config.yaml
num_hidden_layers: 11
hidden_size: 320
n_experts: 32
experts_per_token: 3
d_expert: 160
d_shared_expert: 0
hidden_act: "tanh_gelu"
moe_layers: [0, 1, 2, 3, 4, 5, 6, 7, 8, 9, 10]
router_score: "softmax"
normalize_top_k: true
routed_scale: 1.0
balance_loss: 0.00584
balance_bias: false
router_z_loss: 0.0001
router_noise: 0.05
n_groups: 8
groups_per_token: 2
init_std_router: 0.00716
lr_router: 0.000716
num_attention_heads: 10
num_key_value_heads: 2
head_dim: 32
vocab_size: 8192
norm: "layernorm"
norm_place: "pre"
norm_eps: 1e-05
positions: "learned"
qk_norm: false
attn_scale: 0.177
tie_word_embeddings: true
parallel_block: false
init: "normal"
init_std_qkv: 0.0226
init_std_o: 0.00481
init_std_up: 0.0226
init_std_down: 0.00481
optimizer: "cautious_adamw"
learning_rate: 0.000744
lr_mult_qkv: 0.5
beta1: 0.9
beta2: 0.98
lr_head: 0.00516
max_grad_norm: 1.0
warmup_steps: 210
schedule: "wsd"
decay_fraction: 0.768
decay_shape: "linear"
final_lr_fraction: 0.0
batch_tokens: [65536, 131072, 196608]
max_seq_len: 1024
doc_mask: true
train_tokens: 661500000
max_steps: 5389
dataset: "wikipedia_en"
Below are experts of layer 8 (counted from 0) of a mixture-of-experts language model. Rows are named router (the router's row for the expert), up (a neuron's input weights, with its number), down (a neuron's output weights, with its number) and show model dimensions 80-159. Each number is 500 + 40 x the weight over its row's rms, rounded and kept within 0 to 999. Numbers have three digits each.
After each expert's rows: "gets" lists some tokens that make up at least twice as much of what it gets as of all text; "comes before" lists some tokens at least twice as common just after its tokens as in all text. This comes from a sample of Wikipedia text that the model never trained on. Tokens count by the router's weight.

# expert 27
router:460517512542507600512475516529501548426502528498541483494459493501546510473450432564544523553494511547534505439492458435492520501572449486420549490441522480538467447467544505541551525535483461488532476511400509469581507421516569423474480537
up1:465570501527524516528556462542474528451535491507463548408478495518454553536448507486556446499506536529481440466513492515487572484484498509429516501432426454482425444520535483504534480514499505543500510553498501541489447499508480477500467473
down1:496457541585463485464500504500505525491510542513479533489469543523567541482459470522456545479432429451459492496466563492546443508489513520540460499520481450509509490482522474527440436483443530561528556467544534477505479495504539556570477544
up2:588546504509472579461575526478514539490492524522472493483485452500592495445518448470399520491450521503532443460513551516428461450468504578421503538472478545528492532444499454450562519504409512473465540492509466511547479439557516490533504540
down2:471464560594509497587522526526501444594558465424473466504479530432563498560479534455491496512466441474559480534575464558445465519510500600481463408518481515519539510489483510518499487487486415519508495504479428440442534496453453494502486483
up3:488471525489543514535447527498457537495521457523483545435487553515468489559519484495439433561466450489515509524535465466457554505526518482440526501543553551513511499489546582507515516394479498519499467584472523469471420438537549540476449551
down3:519437488471484393514526533492505470561557486514532438563453520508581548505549515399532523424558418454443488472544555486478546537559545541478461430481519469544496451487461450487479503455450550539495513480590527574390505483534485471537553469
gets: "-", "|", "–", " and", "'", " un"
comes before: " ", " Siege", " •", " Born", " List", " Total"

# expert 14
router:491557537493457570477512515506440507491543463527607545548453545487518524545496412444493504450485504511534516495466436477522499511526496452488537453479497500543425492487538486502492449474433504472420529543456494447509440440568543459493493499
up1:485495482410619435484478452550507511516505514605516470500474550468494516461553462503477503573579465457520496476519521484477499490594632483513465496452465468491530473530478504494544481545516460527539543479491579519493487430402474492485522510
down1:532590423446556482412515577460577541480539452529517492532447479416517538468455461503503503473489489533518553466491497449572509481581458489487498504524520531488519545541507531469491452459538466477488463496478519482497519486604546525489517449
up2:533484484465568512521463549516467501474571475440470479532467509473491511522541482516495521492528558437457473432485520463549486533511510487440474487490517472458471487523496459566618564528495570516445592498485547513509469512554540559520423463
down2:505509494455500507559480551457532515584463541435549485522472552526467542491551520487508501556520568558538457512529422483484443502468501478473538577440460559495467542478475472486507481557483533517445468447574513500464499504464490444519528506
up3:502515471502531530499532535439451513515482505487485540486506472499543548507480465448401508475507456513491410502473560535471531455508519450453471547480491432506526471466469484465568485471435539393524461500512507515471505483500534505536536483
down3:540447412446500446451493420496500451562529530443496544504478500495461497458504467513558502402502473535544575489530504493602470498513519567565512488517547452535512471507484488407423435477465483535500535505473453547527505512528415493581497531
gets: ",", ")", "0", "1", "8", "2"
comes before: " and", ",", " which", "–", " but", ")"

# expert 5
router:527527584534376499429521476489533542470499433467503476483423483476541574545463470362468540479541530509453493532515554512489541530578497483506531443474568437528484519480529545506535506522456478513448505502452452463517466469500523448471464533
up1:447578491416498529423467458464515499504480514473528541479544554537549544449530397453503501449521529485509459483452483478510436530539465453511478502526490542531393394523539534459538451470469559458488534503502562514534465457537484504476542532
down1:520526523458500574568524527492497507455495454568533528486530561490416439481445560505529510478513495536531451530497497516549497527571484490501490495555581485501536507524491505493547534481437538581468481502516495479499494511452484449512591477
up2:461532562477392578435568527464503488559451523492447509492433529506536497507499427401613482482492442490444545507503512468547441544539466489535511468526520473471466464485531543425441468446524523480478497558498549553498507440459548489500478525
down2:445519502526451555532542506471462526442594447513545520531483493456477461511484550515533401549525428462509470457494523523486472536603493454503498461525504506493522533580535538556586558447493459469542499579443573476527520458480447474518475489
up3:532508537448485400474454506493510496489594497560492444493520515461493502476525614558534489558449484437506571525531492499525505484500470528506496503466551490488462533506489545476542493521493433526543509457452370397537496507581475484471546542
down3:493455549523492548546538538552468579537485503454430523535537515562523490526441448565437529534441466425496522611493506496471482478446564524540459537511416513476534483472517442544533480499416466563446418447484571623454513546540532412543532501
gets: " |", "\n", ".", "==", "===", ")."
comes before: "\n", " ", "-", " The", "==", "The"

# expert 9
router:539540555451416552523511505546490523499495491480559522517484532500546568562547464472483503434519534489470512485504462410481546538509531472443520507492542475498521451478510482554552509505444448439450575505448446463514503497492555431496543506
up1:480551561475566498481473498510469546530534524479484529489521450588459542553457567455479494476469578489409443429543522448407498528452564510469556457473496572527462463467538433524573511574553526433522485461554535477541545484519482531454503465
down1:512502525523475508493569541562536491484510525534563539517436570496502468460482466439471523493503507517441469557477425471501570515489513464495477443504473526550562476518489435466498481494483468532499489520431485455569551490523521474544485473
up2:489505457438481552483498555451488516466603503461491539482529558513494457496496505486421501558522492472535446603583571376554501499465410598470450559583523489452501528468498510458444532488437561448452532533487518518472518538578544514515492565
down2:464560526489535516505526453460487452500534439524512488487549490538575487452495433491504551491488484492503548536450593474537434516462469508471501576566437493515547467537552452504496599471447504403519455487483493560513569557613494509499483518
up3:483528488510502564472438527559508460500485498544515490488453434486484594494477503489483467493499585502563563471488465480526512497486477425510550483439503452470502498443501566518496480510480446461491435554509467422532462515449460452448532489
down3:473466483420490511531522520524580516501526525518500606467526562529505505492478459510503574513469522471549530511465510539499457565533441549527452483521399532473515502533493590584411491484464537458456479577448549465478558462501502490455498479
gets: " ", "9", "0", "8", " He", " he"
comes before: "1", "2", "9", "8", "3", "6"

# expert 15
router:515496585493488504542498518522467524459518415504463497474492490561508521495494537485481402471552510488507548444482499477475532477512492517383519468469522548525435440507460560537488484541443451490480555475440530446506450453535552484566450570
up1:515516452559458510580527509539500489481560476426470461503505450507508609517460506520550566528466538584476504500496480487512502434535540493481504489512518459533503562495497484541446386459449513442447531537464572452477511459551533520508548463
down1:574471515498467411446464485459506538536508512525528487427494563484495486495516465464521479513572479489450457481485470506461481576492535556578444583529568503450444553431538473498413469513524498531484531446469528491486524493540491468577517544
up2:503509518527493545536492483541509587503536473575519572530481475458454532555515525458454520434411440421580548521513505497494519514515497440490524506485476510545483505490477445463510493514538475481477448453552525463421453475491523548477523483
down2:529515406506470520472497529493586475549529497573535570487447545500478518509531533535492567471596462449522498391551598557539515518560489526464483439460517522451518437485534441527531489535429476474542495444524501551531545479421450466488513528
up3:459469617548484515486479464537432480470445461468458536566452478511503548495481539446500516535566490469581460526506444473492494479557405443513484516504470462509460585500487455544525527484548464458447557483520471492508431536512536571530521498
down3:496521537528564528516491511528458545519509514467467512465553484442505506447462514584481568475516583559480478501494538438460537438547475522493560547513463470483493476484545556467473521525504519563523542449449498581545487465491539470467565518
gets: " (", ".", " re", ":", " in", " km"
comes before: ":", "3", "4", "5", " /", " ("

# expert 31
router:488544552489474526526536445536484525485522458553554513465438491484526555572481503457442454515487519519497485528436484527470452499529546470467505475475552515516446460505581605491508436530477501496490490547516468473495392491582490419503536526
up1:530563487485420492492535447515544534488433452538490495481496473453551529482536479493436487480524507465486471519511458500509523550551487420551471542554561481479542467483498565506424455533536486500461518490520525475469525496480563444521550500
down1:545384466479534506536487524515489480506550598518550542477499461513601496483473481512486513535538515485501481544630565576430511484448478425494501499557467456540537522437455542505464466520484508563502578534488536452441535494476466515512575511
up2:515476438430404491468520492537528491500518474527475515568518588470544503552560434467486525451489518540468469422449531506451475485479455521442498495443459512522474500529481482532541508523438457534463515519396479536509396423673545424565460485
down2:441488525507501492515533519540535485505498492400470447458492437521417539522485530504553570484527545539543453482518487495473476554408508532488453494470482520503489529570502589508541523448507507522544516528555505469481482488504451522498480483
up3:449483562502420486487594416534486544465563485438551466456451554463478501554452485429431558518433496440540471562464564467496470469526476454472498522508533445577471466518508560540506521450398522531509463578438519542522472426543479462484508487
down3:573506490495620525535503483436511509468518534505490476509570408468432551506581544514526465503439593489488472455473481501536471436415433547559441510521507498434480512516499429503495460534487571452469491554500499443526611542426504444490514469
gets: ":", "\n", ")", "7", "6", "5"
comes before: "-", "\n", "°", ")", ":", "–"

# expert 8
router:533538538458465561495519501533491529475485477505534494459495483566567503467495461444427447508525542529492466483528444472478513538547553496471528484482528478516475448449586519510512519543494502512475484495481501506585490459499543448498513610
up0:535535481472465510481544481522491562546530457477507511455408449474471520528509522437557481574501499452543439489519554417435506438463538448477508513441520406455464504617525494501529413538491488449511465525525477439461484460529470495435473531
down0:440465457555535529504487520540445513502491510505565512484519463527456463521479496586505560555489466565477461529462599425465547459455583543586503442449490538485509511527473499494536523530482525454444515463521511513520476538514461523479533517
up1:497437533487429519528577500447547486477552526461488476513507483481561531510440541506510453555462496493503532485544483475508510479517550526518499509542509417519446553560464512440517458492464426496540535564550477597487488508478476467445522472
down1:537581524475494489474520485463508387497591519499469479588505472516541475500573425513502461468469515454516520473555493431569526515536444469480462486424557456468515416497446499534569484560506480481530547508528505474536507450418511493463562532
up2:574511491466462446482488464459532459484530567546528523404386477473570468513512494489455497496415462518431546386558482528483559495542549455485521436526561491456485492525569483502460471507501527545459574531551496526526521480479492464489468532
down2:518495449492464520483452532424578553561440509529516524480529437569513546464538549469474475504498492436475507450538525494522497409427443436503437551480499490496495482497597543480480467557502503461490502483517489448473507476453481531544409484
gets: " ", ",", " and", " de", "'", " –"
comes before: "1", "2", "3", "4", " School", "mar"

# expert 17
router:522522544478444566527528472520476529532493413434521417465468473549523514597449505468519452457561485523499455496489456484472569552534500474473561486444516487526467510458572577483520499484487482472507460491476451487490454474507521489536436537
up1:468538361425462508515487542482442609488439501492480576556468562502463512522496451436526472449437503468483552482492508455458480451528483524469424524512552466496410465462507515515484445535517483430534474505495518551479484481524478535498522599
down1:431470517494431515478476533465462402539421528520501516526475517528560506508507490519541516433539548443476547542487519488509534490434366503465514537466520506498530568491508457444526545606459448456480474514528588495469495529480488527486590584
up2:537528537517493555527467494512486514426534472488593488428428417493545603487482502499443502544467530500519550533513488515474513504555462467464616524508500526527463477490467555476486507541478393496500542514497472552452457517475566421448461498
down2:514557573494552426531524472501517490471574461485519489508471526580551475503521421533521489587474574462435432484506524502495512463527511471496473459551585548493471553468502475486420548497551550474444542511470503491552453527517457510522453472
up3:539526526480508570511492532545532518546506470536534453441439515501544471505462494501509482461473519401513535568507468460501522536543514442534449528528521550598466504471538417475483485509461480482478487511518526500537443558473569466530521494
down3:495521494525485493470501517522511508467491489503457509548460526533488500465461574500464492477511528499551580492468554455419551446477522510505510449506450468502529501509451547514498503463471580493501529462531506480471585479441460520490560539
gets: " ", "s", " was", "–", " is", " well"
comes before: "1", "2", "3", "0", "4", "5"

# expert 0
router:552524492441467489490502479505486546422568435485531444470522476530506478521506485426544445475512516470562449535492429442489533569596516502482528516460571500476493455503550508425501427481494482500475478524478488561546488475538498444522434530
up1:510496433517448491468505628513508529493535467531453496496530414470531515456474496438483451499566478485564491465424524434505467446483452455519466486525608416490438494464474462478520451486450538514441560524611514470518484531548468502514546508
down1:553521482429538581550501510518511521530460478482494561543520562489476521482474441416425576518425522566474497402460491424489530549507461487539473549506531507475478457542531463504508483451556530604545388451519517494427435465583549506538526509
up2:570505520464550480553525554522518499457445467476616448461527426558514476499494579498473506512541550489548512499563431487458533515454542437523525528480525473497542556430515532479541514518483517431477443480509468510538593552528524544543507489
down2:427480494561466506549490508518440457512605592474487455491486508527449489508469498515528515494390492538533512442555537551543475462550512426501561477473473493551521467467556464555475540479559554610596513513525470479477492392496474519502548491
up3:470487454499569540527519439497485563444517478507543495485469533431524460508583482485494482475470519457543458452536445449452472479496492457410481459506490539489493495556492580498484446454480503509494415512458544529538551466526498447526465600
down3:508466498470517526529466479505541478474576563529455500480529519467517418506507493492453504537474453505506492502464565516381460397501504500444477479406466559581519486595534514498498537484575519525554554505517402575525540557506535485481489460
gets: "1", "0", "2", "3", "4", "5"
comes before: " |", "0", ".", "–", "5", "6"